Experts of a small language model.
Size: 9 layers, width 128, vocabulary 4096, 9.98M parameters.
Experts: 96 SwiGLU neurons an expert, 2 picks a token, a softmax router.
Training: a variant of SOAP for the experts, 5720 steps.
Below are experts of layer 6 (counted from 0) of a mixture-of-experts language model. Rows are named router (the router's row for the expert) and show model dimensions 96-127. Each number is 500 + 40 x the weight over its row's rms, rounded and kept within 0 to 999. Numbers have three digits each.
After each expert's rows: "comes after" lists some tokens at least twice as common just before its tokens as in all text. This comes from a sample of Wikipedia text that the model never trained on. Tokens count by the router's weight.

# expert 10
router:439493525548461494453488508420505447477493479555490492531536453552450496453484525518514512579493
comes after: ", ", ". ", "It ", "he ", "which ", "He "

# expert 3
router:452539491443427558495565442494450573564561468482478462518491468555607464525524524553477511468465
comes after: "| ", ".", "–", "5", "9", "8"

# expert 0
router:524547471528462457448525531527490461538549530560587489505490496527441414443498462501490472450502
comes after: ", ", "ed ", "s ", "es ", "ation ", "tion "

# expert 20
router:527514510476497458434492474535439568441517591530574497580538487520448520527471472420530529520557
comes after: "of ", "in ", "'", ". ", "for ", "to "

# expert 29
router:471467580495528514499463558480465599493518486466471585484459508573541457551474552529574478491514
comes after: "| ", "the ", "a ", "was ", "to ", "and "

# expert 24
router:514520479490512504547470529490478511425497559444505444622485547408540500498495413466482444463489
comes after: "the ", "a ", "to ", "and ", "was ", "s "

# expert 30
router:437522490521561573461477467486470506496486533450498528505478492583546542508467446612492455509445
comes after: "| ", "(", "; ", "201", "202", ": "

# expert 22
router:569448523616440542534481525567559505527501475455492508444427470472547457464534504540537490579492
comes after: " ", ") ", "0 ", "1 ", "2 ", "3 "

# expert 14
router:575445444505454463498468497458483571506485447487528532474497468448520486524508513519495491498488
comes after: "|", ".", ")", "==", "\n\n", "==="

# expert 4
router:516476471530530416563505536546514434547479528455519492560508430576466464456490533496510521475527
comes after: "\n", "\n\n", "\" ", "3 ", "9 ", "6 "

# expert 23
router:524462505427462552510498465594529473577496474514499492495526551507453499502493492516536484551561
comes after: "| ", "- ", ": ", ", ", "(", ". "

# expert 26
router:500539450435465452495515548468470603459521491488506436502561466519435538517535521529516525479498
comes after: "| ", "- ", "the ", ", ", "of ", ": "

# expert 27
router:490465467462519461507522424456463474514483572521499548446465472589427460492470498548504498574510
comes after: "| ", ". ", "\n\n", "ed ", "on ", "University "

# expert 8
router:499534529523507434501456478483521495594526427498526515456483471493546460498486489497473574475523
comes after: ",", "–", "(", ".", "1", "3"